config.yaml
n_layer: 14
d_model: 256
n_experts: 48
experts_per_token: 2
d_expert: 128
d_shared_expert: 128
activation: "swiglu"
moe_layers: [0, 1, 2, 3, 4, 5, 6, 7, 8, 9, 10, 11, 12, 13]
n_empty_slots: 24
router_score: "softmax"
normalize_top_k: true
routed_scale: 1.0
balance_loss: 0.0191
balance_bias: false
router_z_loss: 0.001
init_std_router: 0.0292
lr_router: 0.000681
vocab_size: 5533
norm: "rmsnorm"
norm_eps: 1e-06
tie_embeddings: "early"
optimizer: "muon"
lr: 0.00911
beta1: 0.9
batch_tokens: [65536, 131072, 196608]
seq_len: 1024
train_tokens: 745400000
steps: 6199
dataset: "wikipedia_en"
Below are experts of layer 2 (counted from 0) of a mixture-of-experts language model. Rows are named router (the router's row for the expert), gate (a neuron's input weights, with its number), up (a neuron's input weights, with its number), down (a neuron's output weights, with its number) and show model dimensions 0-255. Each number is 500 + 40 x the weight over its row's rms, rounded and kept within 0 to 999. Numbers have three digits each.
After each expert's rows: a language model's description of what the expert responds to; "mostly gets" lists some tokens that are sent to it at least half of the time. This comes from a sample of Wikipedia text that the model never trained on.

# expert 6
router:456569476532504454474479545517474494504513450506436523453530516526462477524459562467453558508525491538426503503528537528455569520504458566543430491558518467454534469536507527483439526571501463478506557520493484427467531557504511587472490444466521477485443526566542436526495498506452508441544462502521513494502498428460552464582484460475504459516542550474549567526433498550481465570432514479489506506440541472450453473500501540573551452486480436541500429550493497520531501518455462482508416441489475474505521522545533446555496452449569484419446501495439490482428545517462508481523460524419520483510548546559536531426497468496516482441530451488414485524512550533488465582556430485517464458512496458465553513476495460469541529440471475503463410558457573462563469457508501
gate1:504486543530476462529492511477516459518497399521448548496463537514526498542447562508474472464497572484519564454530523474541462463590487528498527452575528481473524565573448420561554509490485442533458460544429499508471576479491471461486479477438451575544447489463488517524532457582471539474503531483491506520512481463531521481466471475466469466601473520525543497493457535508505594471515519445460449526476548515517504395485516581461526550494531422476516545541503474481437595557445481453467449472490526438421495542485501471462540531517451443442512465463403482599540505451506526532485537512517467487480463510505480513431532501487539496463456413485519573520576492418475564472504464479480538503503518525513497459453516482454519520518500438469445467509523598479513519507524494
up1:546450490532482485561431544523524459527532422558439536502480536490467475509553531485478440474525536460455483452445561493561436487558569517443521493571510521511494499492495443534497521494561452503430435491396521506529518496524509520501458514497553531527411510435529519525534499531470484438500497488479483482461367448550525484558480436569487423483503535482474584456500471532491528441509531430453502493466495524489489466510503565434477481512500544450507481550476461516513554505491512504478494441412521482462515546448467548428527442540519495434529508446413478599462501472516539495503520543458459499539531473513446531469495516524472518496481469513579514557540427487617504466444431497508579434539549477516480475513500457452480506520434453464417482512506439482515501522506519
down1:516496481519499470534436460507455494442516493547479482500455487583538490503453521484502459511491507448492522468542558525514413546533524518452490528455492503452551502452486488495462511501512522498478499504344572550477441550471520505490489548519478574555463516497474561535542502531502528461529560545420496506481473420483509501466473461482487468534493522464492467543507509567468477545501488446471510545472502550524479473512484454523512491457531536490559521479483453552510543523522526546436539467564534522435559544432422509471452458461479431494439486478543507515534474397582450522448498505576474449492547355424498439424467557504523495501439443530498522426512491415492467507533556508574539461472566556480473505473496442539490463520517471498503491407480505547432547533482491
Description: Word-final suffixes forming gerunds and agent nouns, like consulting, Filming, Writing, developers, often before commas or prepositions.
mostly gets: "ing", "ling", "ers", "iving", "ings", "ering"

# expert 43
router:389563510512542426506511538587478472609523480513491547511526541482460496526529527458495530493522522508533491450517538588493549495464444540597488500590444458452518502569482541483490489561535489476556534541543417491490456583572500502445446484490529407460451588527497452555437561516460531519488489445518564468470439432451496486525471497499540413474568529482512481559455565499471483535441449502476467517458524489456498473496421515521487456495440490526540470577505490562536484503481438520548497442409509477473529510483512485526478486444556527516484434521485451448479569531500527511527491501476412479501523557517485534465550476486497520460473489464492505509470492560514435553572429439513474472544470454527500477448513479468464489453522476464458448496451504454529475504511500
gate0:455435509526505489519524442524556552496516462500570526446485481521485519476462509495486482502434532478495552423453508502545467443498532540448451497521519453476485544445458543405543467441498538484508425514476496459479514509516473442429595588451542567473507510532468437565442497588471500463415485499544530459441448428551445491526538555435480463448480472499558401538440500502547522512463516511550506524620487503522484519526494538516450468487470514543477507501497557516456469538478461547485491452462408452465490493472484446540510572458500490515531495526478447523525527560512529505468486482468557509530476550469457520520595535598524466479526468468490426480514478572503521521516542468484487546551557486541541448495472548534540455528513511440499492487464602543484455559515512
up0:507544474462481544443446494528473535524448546430442424498530527466510484549575479512524538561517522499472491546523483405474521572488448428551537521462527526547524441508541462559449474570532421525502550521498505515510497473485528526565410480555489467500460446407512558476549479448527502502535513488481464497498455564479573499512437461593500535500450494525494563428531529461449490523541478499490508497468488511479467432447498417535537478553512487456495452484463462483568501461535549464497457555508568498489576470539495495432481414544492480500446495464494552464461469457470476476567519519513454512485477445541539474447420510407493520537489498432456548457547533445516489492502485536498441403455487499445509531501509516435514503466516524596494514474557450509486550443440506
down0:475502573564561444530542522478540500517449514482480517494465490513469470494419528437476491519548484601473534497595546493562442509486523476454387546488491471481466550491513515446530515520474500460512464478485439517486511488403539533465599581427479542465493504518492450500457509503507465519541506531542546458496492451506542460491524522412463509437485477529530479484475517553535573497503597471473483472579448554584569585548506542543460526510524497500503495447446472472477518512491494518426502474482512540557488523422459422563512537459504539474427492446473491496491505524493511450428439530472537467516434590452526509524554514499584474451500505478525533470480556467478512410505470478514471508496508398549552513493490514537471482512477421456525478471445504538487507460504569
Description: Linking words between phrases, such as to for direction or ranges, and joining nouns or years, & between authors, on.
mostly gets: " &", " and", " To", " or", " to", " on"

# expert 31
router:443576507524555424455525552560503496562489468552494550476491525535463456521446504462476504466547509519475535486512552581532549499474469527561476488532442466498547537592536544448430493519536455487545554500528472438464479566552556493442477434462541440448452554540553444518445520511473551488589451438516560469472467452458526487558462553458555445449539493459552517538479540496487471541452508466489442523478536492448478449477467509526535470462469451534541457508534449543522468499466461522551494458457485413468552549530526468553446487448577532492471440480437471474485540540465533500535524537461454490522455541544523531464535483481524537463484489432492434527498537525498451531532426441552444453549497470486531472443510456430546468501494442546443478478473542466551490462525533
gate0:487463566665542457536458498473490478506399485489443525538540499519491543513441476478482586470533587512517491422472525516519522562456482442512443538504489489487561475457514494543513478484521473490524447480462524523490555463492582525559495535450506494500507479490416422537522502526522522537482526397487498542479456404493538502528513475463478516466521530429471487490518477577497447551489466419487464473510452478498537534508485474507479444449453487521561474552517460511457579385503526485525430576535528503456471476484521577495484510484483538448516555518562491502506502503514437451376491488554410499533480520529534497541509391529543497444498510510490507436496560509530471485474482513504447483465503515489494538493523519504595533541481509503454540450519538484516548434492538
up0:525546465587498551488531491517518440479491515529489506497530540499533411460473495548462501520529548519531486505424571539536541564484543527488527471528451524536511454525465556443503493525506496438520517516518495468549515513544545483501441449536482578465585492510482492457478499497591482422485462475512482476503434478578445468444468503509457505484519565537472500418537459490484501539602487553454503526472474554516561565465530520524493424484434563509476531458506455487496507458441438455469444585571550435537499482477564533447495471497540441489602483545501516547508435591518449501477519504556509490570453489452434482512485437460574527533483564516503494475452495513515513443466574477557443456512599494493445499502520548488489511519452500472461475474428457500459535436464499
down0:441465494490547568435550474494511525458501473482506498470469525546491523480468450515563537511498499506440486449519549484492515510484524453461522373476556529528486545451505467480519524528486456500498561457560437514557511561548470529453508456538479635487509517485523555534458564494493485427474497563620485438492436466472474463457493557454427484482535435583512539496503429478425401358476455491522526523512498508486448555460510473523518548510491499515507576457530515543483451526454513526492495532505502516471549527436580452496444474523431474513502505492512512534478549552588566489529451474481498465531488539487521567509507573458485474525486515492504503518451505471488520498469449453534474479538590516541468516479569566577444542534491481527518470562492497484509485473520454
Description: Conjunctions after a comma that join clauses or end lists, chiefly and, also or, but, with, although.
mostly gets: " and", " or", " but", " It", "',", " X"

# expert 33
router:456539507531517435403526547553478495557479453517455527466532569509433471516473498460475535505531525502425529478571561541517493565470490528516459455533508428463498507569551559483455540523559459455516527512499479476465491505539558490456503412458521472408464552548526434502440480512496543507526440436503521443478501463453480455534480564464552434462514511444515468531468509518479481576445527456501457581463542533517426450484430489513500467456420461575558447557499450480521450458437450505565477473464506447485567514517539501543440439470558539478459473489456467460482555526490520507520494538477470469561506521478521537448528493468500505439465475430506515569476529540465449546512434468530449420516490476517555441458506437451552479455511479526453485499476526472543491507562539
gate2:470442484455535456506397526539478539519525491504492465529479455485553462454555473503517533549508548539519454482567482487479535564543464476519524434467478467419588477585543474496480557522579463530490457482482484569480491487424416479502486515457568453506519555492403479507521423558536473501513469473504539466475497445489510448535464485573451499539459551470508391561471562455498549522507498405469501548509516493491512537546496522515505544526463506480506484487454431500508481464466487531548532439523546481468572448528526545434474456455535469521483517494580523544448494582516477476522572510529513546547551546512549493466548547487513548516486468367498513546534450482506513506430469558489521444483473535469556563491533502481513466479524581487411514546493523531526467494516449
up2:521570521485461570529548532514483468450473528529520521520501496518510430542469497506436452421505476489500512544484532509483443460479516503514491518592489559572458469450457499465526471484357526517505550532495504429565539493643498562486550555529431527460452441534529497515468545536478588477515507494526458522462495493490475550451504525438528499476560447559490547449551450484475438500530459504517493454522499554503517472508510441514519470486485466528528492483532523476424557554532518487488466577489405526508444383499458475544567562480510518503499537535466506493525495458495532569506502437516467474423472394516479508505445440466504493495566552543499486480455554503456453500567528467435477544482538488520420460511440547488466507528490439478513487495483459479489569511461538
down2:483513538467502487515512537513577548516499520480508533568477532504491458510458537509461541507601529462474521436570574556443554582535516489477496471447524467494435485463577482537559536367512443530500509463457571552527526450424543480449456458476503514480572528529581504464420515503438460504507528513484468522515464575412547479540503497558557551509581566486525447523532494396579561517482560491558486519502444466563513549486468495559485493471500442502537451488495462499669551498547527577489514473486551546459527540437507570553540501559545525489495486498503510501531514536418486468508487530515519512493488525514464536474528554547470486491495535512534531509503570530470546491479514497479507519489508526517512487520471469452517458470507544558502554459507473478503487491510497
Description: Closing parentheses and brackets ending a parenthetical, often with comma or period, plus column pipes in tables.
mostly gets: ")", "),", ");", ").", "]", ".)"

# expert 28
router:512512531549549433432546539537470456483493476561419511459526555497473480511475589435479509516561498478462518491543514541495543617441492528550502445550476506522497552526571550447474582571557446496558513538544465477502476566523523545450536531445574484506478547473529463552478464505516493478510455534462543482477470482529523477542474507471499450509572489427518456559489554537490389538452482486429445518474539506502511489449480468567534473477492461523513505547485473502542443514482464474485490500487508471492533520536498433524522454468627549453436481438439449505481535513502576512525519527516487435498507529510499542481516468479544525460515517444489507554471586557510427462511441442512461473472512435513514460461506456474514467515470469509529475588486546450619522489526566
gate2:461522566555489512513500444481539496535499518532489534563472520438526514535530436477556497458460465498417569505498518464495456566497499562474508459473549483453506567491496515504554551575560453534482522503488507462487487515467569559456559465490491517644502441443530514544545446468474429505434479511535437492447522496549499510460536557576528497461485474548480483493518429448456442492497349519565479434478469540502442505478471485483482494464483495480493482500581467477591530480498493473484372500534500467500465474502534453485520518518533498491436549568555462558537566548560489538512499498535442482497477488494566519504544457461521499464541492455522513515515471425564503456533480478459465487519514488566470484550480479517491499576434537531460480481465584491510535534550569
up2:532540515490523478460571514519489429494517453550430504511489489462450564492594500450463478570539512441510530518560522542502491476441474473514544479536469535539527490604481559473458417517442512536488520497453499433502467503505499534540524440583599538527396479464572430610555464549485480544465551506479471521491505416499493511511440479563512442488472570469463515500501457510441497518466483531451481524510556480575507586469530495417495560561596526549609579507462540500546480466471556535544433497503495598479472501507509470544492557521478525504537511488514450505478497478537474486552552509485480521481509527506495499477417496529501472461470501533513466515478492493485488441491494518505501502452464528454459511470520450462475490429535524597531441455499507511427476519463510
down2:468423509469395493507539463445542558526490423500575505446509558508580525490448499518502568458531566472560493476517450567513488535556557486535503491510509460481450475436480513556477551470505536518488460492509558565402468482609493543504555412545512425504476508471533614611535538469496437542509565455533492516499466510453493497515499512498508487521527538493467503526416511488527555463556584510525555465487437483522496493486435537538452472492467497506499487469472494531491446527470473601488477498473488501460407491514488450556451532471466512463564494493504540500431511531591449512475562539549472519517483531518474525513529529431512500557449554540532542530467550522496510505497511510552521550516444508535484567484495537521551537521477544539464462515513474423500509494413534
Description: Verb suffix pieces ed, ated, ized, ured completing past tenses and participles (restarted, inducted, registered), plus up in grew up.
mostly gets: "ted", "ized", "ured", "ired", "ected", "ved"

# expert 37
router:435562488483542465480512540572426484491550471488464572451490525530468449574414517501448500543550441520432511527501514509545520523428484537536451465561469425448525524522542528507446437492533464498562498560449484485486458532505560533491486469413516491464467506549486530512479571436421544512568486412518530484518456535473507532522460515452555431487550507488524541516481515500476383499469480467512508530439488484509440443487505528498553429501459498530471469601454444497532453472485462520517416481474448494439564537503523506539479457444515533509477476518498458492544527480499558490483468541538470479493499545525524530433541438489559504417475501452467435587564549579457483562552476517539460473501500489484528488489507491433515492527440484478415454499443532486541482510547545
gate1:483508488527468503487481494555472538465478499530501433461471524473510521536462522572521570510528512453492379515508506454513488500454456516586557541533518503439446538500568506495481533510507518481506527527437521539504492425487509347558498450502544512489500483453596476475458523451524556487494534489548521543458468514570571548497515536481512526453438507531447507534526515524456488515478541478430431575525483508460520565505477465491446480532478441484542477479479467520536450489515456525480462498446489503498485426428519559497455493650521535535523483618514483549504509470479417440489560519486500456467485480570473461528421476515524578468571466511584484496552482531536531534494534500501515435482467526463513496462467549402519550486487476506504439525476540540485539468562479
up1:500493507480520427416552500465509507466473505433569404519443530542509480498510532570444518513512496578481477475486433468475524498471456501547529455524490498490439551550480475532501449559497531454479517470508488430490449520500566480554504523536509520555471490506522474526413404572536493522503426569528486576567516478490507477486469469522479505519501526526518494556535650488479503521513475533437571523518496512529453526473526484496492495471476493529508546468529508491502420602456480415485514530538430485567530481454462494381454496538503415490524534520518462581517528540476595481513462520467511505507532575463515451487516553584499469529510461465544492513548465495537494448525474456475482535418526468526453520446519511452535485521483532536478456426561414489485482559518476
down1:508465488525440464429520475472502545436504478472566552428410508488479427516498465466528454534585530506529476501451474509511492476521414405514505547472455470491413556474407541535552531469522466542453456463476467466508541507510572507522508469449614450470567525479475487511529532562433494403514517538462462458533529555514518489467538476482540528540480504535464568510485508503569417489480557469486556497546440525444547546514458553495550528523500526542468523484495397505501483488517538539538492544523452495559548454448453506525455526450412496499480505498435482491471439559483479481510483419516506525452502455508546478611496493462412514438487529524475452522486512479522533510472412504469454459469500583483490506555523494571528508568504477517505489523526495477513485455540525
Description: Suffix pieces ending words, such as ic, ian, or, ous, ity, as in parasit-ic, ceram-ic, Valin-or.
mostly gets: "ians", "ic", "ian", "or", "atic", "ican"

# expert 29
router:452557503528526464445527548538460489538482468541454488477522566542463507519423526440500544512481490511494533487519519534524551521492461528529486475557466491446495539511523512497459534448559415472564527544444483510491481531484614553416476433470546480522449530554510435564474460446454511446507444482496613393433460493468475527507466552429575441438557560509525482469426513559481468507455478485450484518518528454401449481482462500504524460473468462501509487519463510568480421474507487486508462430477496467480505523568518441522455496463521511505430486455413469477469519561533509462512488514516486513529474512513489582446537477495511520462403485478479507479443535540525435552540511456574497460542510431560539500461528447482565507504478488561482485550506534470556502509519561
gate2:554453509473542535564547441510471461518525496495505471477542580489559475556553443494526493499483486557465505460495447563468515503513456475497533460541528457436513443493448554407546542531490488585489575492484552479498453567488497532560422546516485630490515497544414501515516473465552499496485505539494483483473459457514514481462550519555518402511498598483564510444465554528449437535445479472519561482547493481446513488420524480457498544511497449461516499522514519521562538521503472526536510485426541535545488456519469499474594502544459491521451528448476465437479448473504462485626477504534425458454466453524486474498450522498471519554513434529506611551598510505472496414504510481548456478523515495542513496484515479466486448476474436465493500498421504528503483511505515
up2:591557446581453520524532445508574551508477527528526495496462486553430513463494550502474497499557487522493489504444519474532456536548480555469545531465467513490573434493541414481511538505467527453504426484548451556501454448542522474476431491463535456478540488472460461537470481523444490549514521508516516499498539563432500426463489479473477513535468414494580552525513426431554441436491430487461470478538490502545517472555508533472571491550514498534463492475476603488389473480431503472459479528545452436515497519466598537533467466464589501471529491508452495536494517568502427456428423485502486514521436493400455549501506480535493539524478556526527490469494542503490501538456490571439491488480485509498500477493512549487517504494457429542538441548549502533555538524555494
down2:475580506462450534542476493447590520490527484415507531482475492455454512561482504476501528579557565580538495485493509558523529470532461512526520476493520533533515409504501562413518483551491463423448474509491486534586505511559525435469518476496470510568522523509488490493490468589521484532487446504468502471470411501510481560482498499477504550518530522460472486559543561521507540491467453567418482549513524480499538467522443474417552484446418492541527536517501500483497518546470528484453475464526479463498563425455456487525525436512497438493568476455564614475601443531553462505522499495494519522540452509516501539519515487475500564460558500498474507516422461487511497558451507445512488472411559453527514545513563406488504456484522524461508494478535508437428534571571533
Description: Colons after field labels in infobox-style lists, such as Location:, Species:, Born:, Colors:, plus some label words themselves.
mostly gets: ":", " Location", " Coordinates", "oc", " Website", "):"

# expert 24
router:445549510566505452428487550557495496547534481533497521452515523504419480538434492488484546421500511517472525498524527574509528523421472544596447449559463455451521527584530524489457511524587451451548564553511509488481493562543555463502457489457565436481446517553527487499485516485461529477540439462518568454481474484462515475554459542471543455498543500502531515558475539534491466535447464487463457537467528523502427465471483514516520453465432452517531463522500430512519441453465478484544496453443523477483507538548530473566463449455545450491436471505452484452457547571508531489517497561497445438515463525520506544474537466464559509423479496452482445535493537555478437519540435454511443461535502478484568443448515457480569482472500467531450463544480546449586432468535545
gate1:490536517540560511551488498559521546437496489497473513488528532575459502494464495595455534479495498421506438492550538476492486390502494457549480501551487486478482455581429435441480514497499531482512534439453490532402475549572515451534429429553508508515545509460501470471474518500515531455482538525513569494513499507519505513548519439506474433488579556406583496495507505463510453484495521502503502561453534395491487521491446443540503550465469503508512557521452467487478486437499446465539577554544431501433472549458491466526445552530454462519507531524454519438478567474449541548473461442464534500527541496548519476518441486494508537464511494508461495531537515552501550543495498495495517498495578566518572517457487493505520501568546457465552578461406463544534488464399465
up1:548476494515577490486464529507544530425510535463465463486501520603488488485504537482524538516538451516484514495464469523445494543478521433533521518420466504470496464529572559525530516565455490514471420485476455481516492444534532472445469577524504459479541508531489422513421511471539531477435469410521532573563522439529469504481532476455459468513514515565412573501423531506450485480504520486556500564495534504567513545492476459499499422505527506476475485483468469554480499479463578538523471515471454504484505498484558505578575548579470496488506429466487470462524528475513486490490554544511557548534495468490541470477441513488472382489444555521551476495497594570523581551522486540500475591474504484447472497548473511519481509518461509483542510374504475532609482445528482
down1:496479484453571460480592557565507507466530538450549518432471506485428494510521501504475467502553476524477474486505520535479489526467502387521455509423548590510511507519469572513581524470476488455551502471481493514491529473565500518466480508502427432556520498487533484469540517533590497531454449492522472499514566489464454517499530541556429443554482518544487588528468508480376512495498483475487490523557503514484494528595484512518502527457528493480498534577429562521509453489516584524598469471492574476490476455450488503517550537424553502494496515494537501513513544525468511489450522470482528502494569398581482484551470471485472484468482548551446593521500456503530599542497434455462551535533495501556456490506527442434549427490516575505515533465548553478494485507502530
Description: Semicolons separating list items, names or sources, plus closing parentheses, commas, pipes and line breaks ending entries in lists and tables.
mostly gets: ";", ");", " ;", "%;", ".;", " together"

# expert 45
router:447543508503553481448493526546510485543473502524430524464470571474433531507458530500520508532521449522478578507500534506524547537467465508536491435552431446466545492501551525461490504537514453484512516561563486500477495558530506463501538461476476481414485588494509507456500541503495466493512520457561543445444475509379514448551497525469514466472508490407507528520466513528461477510444469468501486573451549477425471456462519489531541507470462457537436460503491488482594466448483485520538483387426529464511568540476492500598480427481497458427508541458444468499445594489540510462562479557477411493483456547543574554453491455496482521469443496460440474516465549554494491499530454462498453439538466484511519516482552505436544477519443455455487474513462572480520452444534558
gate1:490454453491507493521538456515434453472554518469480502485519471537546505603514468463424536495419524495500458526517495463501529449392459434439484507525473498447494480492549528530446516494543526515475464442499505561510535506507532570526453561480483582507531466563543549575553501455454496505519396480548466459439443480570507526449504541506566578482456464470418535485457486452435474538506499550443525500480489500488523457426540493488558445518506533497510434523507544515583529537530403589554559464454547492488517476482536490511475523489431506517506505438494494457525426478532460536501519501556522560526538483534469426473519449436493552432516485502530513545476489504475500533476571471554518521447549533435514428431512509540512522440472508530476458508472533519609479484500512
up1:524531507595524484492514500519498526505575486486489482515479517558500495539495485456533523548441476589494546487532411457529434460457527534472446528400506431500409561518481463535463490471527505536439472511535515507517490477482538483542505445489483570575553532427485541525501533496473556518460535461468456571442419462565491452490482461417491477452459545523521560454447455469477520491490535551460510512499536495489498428478474485539410526527498528531563529522495522508502497539568394515453562453503511527480440493482442527498505548440488491490515534477553501453487531472496499454464594482487518521484546484431490554499535532440525513509505504607518549471522519497572476485454486388525453515601495481504462442511505465561539538472485493425501422502481515503548446571463463
down1:502488430486509439534499458487432519489482539487438455488455511530468504482502554482564500484535495592502472394512474490586493550491589491466588474435464490541429477489425595538479526488432485511532434499517525609513477510494501461543510486468463546482493559497494462527540534509543581511471488519508495499501485507510545449526558540484532477566525512518499472498501445473503555548413496510464411446507544468581445458472467516469503470499475522521388486420540536464461492441562522438536536439521462444527455496500529476477571513453509480473508461510499486500478535470536467482495495546435492495497516479504525430549462547483521494584548461448492471455475558511521525529419513480470510516424472532485469629472550457433514511498516499467450515492549544587473498534471480
Description: Adjectives such as first, second, next, final, new after the or a, plus adverb endings such as -ly and -ically.
mostly gets: " first", " second", " new", " This", " final", "ically"

# expert 27
router:468538524489507459441498544539485490531546473513481503480489498512516481556497493498462534489456546499481514491487554526527521512457499532606500472516460512464558525569538547464387485540580466471506527497547456465529487544537558436462401459465521506370466535585542480545443484454457524485486520484510546446492447539480523511584518515499515434458532514464571519532436503483460504505490487481468497554478561471523442466498464484491544500487538486533480428553499478501550507495534490487533518446444535459449522525549545434524416487463477495485479459471415474405446598550532566471533541542477450506547501515513504546491499499446558542438491498484499502490534538546525453576550499443565509507493488450492601477403485455479514476431467469481434504509473567456531511418510490
gate1:578496534474433477511522551535520463471419514511507504489511562481469518471542535500428493479594556567473497515547524611442485555504501462504399475476504501549508614472520494485476482478533521492521621530536486549504509518484494524507485487459461531494514430519534491484464483478484549452473575518406499472523465481542437489521533496496530503484523497510413475468519452460490496439524489454486501468474561509522541500516454470519547473587425496491455517470474511573450505473493508528528472515534474499443484540561461507481453470384495434440518535513452477474536512509484466478462558501468550483544558554474442437489544488528468488455452485456481559428566462518549514511484487507475548579548540476453501449501551515425423529468535423510572466520592491528505520528453439
up1:509537529501507495493454492476477475502507529455502545464471491589595516462502500484595502511423432467511544466513444469554475471507522483496441459526551477476500507603516527486550523441480550520502508512469516549510494504424515520493484483590534500490497478474440526512501471563439526538534462475541557514532556509472544535461506509530436523477486456515588528537463455475541552483476493523486459482485544479450442420457559543486474514481450495522507552475503555469479483546456554407499487490576467483545503445445512514566545495594546490602520436471522474480535516439427499514519443494559510456465419470485535486512521485518562563498515534585468541464501489493409594476560542442461475454403466597541474464491505491538484467491508564505424483502480478465534534520464470
down1:496512545503506549518492532488500452532530527496450486530556547505543476467493506573466529520473534579474484576543505530473450504421503485496475493493422507471509453498456500524506489458532488489497511517549445496523525613534557459576426534511545549496561471532506579456487527498561488523424531556447502484501407447518534514462551525508499458600526469443494531482533500488467561526551565466503409559526511541497515485416479527455588478506450441397543464484442401531523462541512476465561456486540558513542486480443460482435471490532473455475551541540523523489567503413538461507507455541424466572465481494529450523511597489543481468485464505527479458516531496498486530480572497473501470399515526479450434519484527485443532534555529461544457515508478472518522505526474481
Description: Final pieces of foreign personal and place names ending in vowels, such as o in Kondo, Miao, ia in Kuriakose, ana in Ghanaian.
mostly gets: "ia", "o", "os", "ima", "ira", "ansas"

# expert 9
router:452529505483563398464500592580479512566497484507484568441470498531469531499482540436470550472548460528435534483481532537511537519491412547598518500517482524473535490557545522494474541484576453459517476532529491424455480512586479475484476476541532472467487489535524470587386518452494487477486441496508512489430469509481532459516510520481571459476493557448538575562463527477471505553499486498469472536416586457444496460479441514527547495442481439564528490575557469532547473471390433475532436487477522453463561560497546475538444519492544502495468472539506477429462516560429532468561492508471513448541536479538512541475510438436507513467467457489476492501519514551501459520518389479545465473505517468500572481499505466501534479503505454521482480484493541498543516445506505
gate1:495428558533468420417567511429462520477491491512497497575521498567536537502489478487523545548479489578489552534461490495537505496441438465467506496487459490407538503478419428481463534413477414534484517482508530526471402461462506530521476501496453448438463464429470491541471528469474494493526494560551516516519440535371503554489520509484486480475444549540540545483418492501535465504487486464482554498494559473494482490476512552545488468475489488546539477484492443539495445560526473536534454486536461450518498519547519574473478459495588484513463457420505473442510479568477476424475463538538511468496469495517476410520471552502459585454534534480472573458529510508481478525465431458467481473637507437523464492527482492496565554524478526550514533510522479514537509560482553
up1:525376490469476484441541461553482550504487458463467529544511492537473526534509472539569509502492520482503516509448461452535511492386433410511503489493490542528525434472502417477495540467525376499449458419494531534498458489400498490520489496430455474497543499507510485540531567502536503511568512506539499476479376546408536555508505486476491498459525521552505444425433429545520496443461445448449539507550463470455517503514497535530498444500466497507569547493523441515507492599526471546475459470497475455521538466535522512465504497485581496477492468413480504454490468490488491465498451517518508549525536544552475491484490553495470532448531498537534568435490496474492485496449478415466486495551522415487460455473563589480582504498544486520537524520533472489516519594491502
down1:556458490458592413470453481518480530559463466443512461511470509518548504498474494512516517561441416472550543523509502464497522486551445515528548474537517501548532456480513469523514536484409478513566550479501538529479507465465487460518535470500480569480588523485527542467504506436555471526460503473493433471532429521458444472443505521516482543467506474493513568430514444493485496531531479482477514517556523446480515529531513546558529460473494492558438508540549546493533498431453537473495498455529441417546518506486538511460477458415398491556486531484530577450581521462567469416407489427565411541493465533512530497454492507556531481510544538474570459493501464566477488447466522496536509457480507569482544536496505514558512508572518539478566441452533489483462581476419526
Description: Line breaks and == / === heading markers that start or close wiki section titles, such as ==Career==, ==Personal life==.
mostly gets: "==", " ==", " ===", "====", "===", "\n\n"

# expert 35
router:417566514512512441455521536554470478501437483506469550506483519505414494531491541451472510452531552507483574540533568533494468540436483486517479496506488512452546517562533534474439546536550498467517482536511497504437457545566529527495470462484545446468448571488553491502504514435451524462553484475518617425504479468490489476540439538464529471441519544461547498540469543559438496528445508450433523521487520460480433465471428495519559465445508437566530483528512467540538469468464454533552498451465533425471544539527524502542435437474490498469490494443486501465509532535540540476557491492446479445529470549549517514493539504446548549450416467448432541499490501532445459543489483477583442423530510471455532468405571442450539530517490440527471461517465549422520498500520516
gate1:494558454528537424555517491478494504549465576489536519493527506578449544464527574497495458449449527580432489477509444507494504562456542485502515481490542509506540512485569543465521463458563476455582581485532506510442507461561488470490583494375522462509491519458608522491442520449443539473462530481479569489436499457505523554524488512530501553495548450539559471509490495602471532478518518496508486495495456513546467462517504519513535507501461495512432492551535537582423426494453496537497508499563538497538537522539494537435467496436537544496601468498489568462518396545509422513492450534489477481507519530518493474520462515500486480493411524572471476504513409484466541507480523536553511499477533474527511583497544480513540464571519528548509462502609448494491516497486467
up1:523566527528484513548464509511467549454514502461483520480516474510494505484496545445447447446447535531503568495495469469481443511505516453519474537452461539482512492533557532475480484495563612458494485511559389495507474547535555488479478472485543523566456573448537550479445512427472538493507561407509560536516558465477455535490470457457481479496517476585479576492539464546481534485527575454452518526514541465557464449476546544511551488481448499485477467467537498505493433491557492444457502506574470539561528490557493534457533499463444507479540514486465509472430423486556560605563473544456454490476498458511429468451447582520538499451474440519543488434515525424470525509462478551563438549436504439563484452430543505448525494484502492517488488521497458429466544481502469
down1:488488519463590474470463441524473437529547481530559506455523490507531500497558532511508537420486522504543530498503420519493532475546583482514510491526465537500469509575422513494520530533497454465491433484527508460522513546511536511528530559537450513521473508508498455503506489547501497543496555463521582574488476488575551468547488545536554508514557521570507425497493450541526525516446577464504520515523544496494562456568425437509493458454587467529511475475521538505567583557494541470469557542509513512491454547521546512489545549479544474535509489482448456428578470467517478529481511449510546539469511413532522504478540551513470503502492548483636542476500491533460497462450479428469495530469473579549516528551524452534490516496480561501524539410454500413565469434413420
Description: Negators such as not, ot in cannot and n-ot, no, non, plus comparatives like more and less.
mostly gets: " not", "ot", " No", " no", "'t", " non"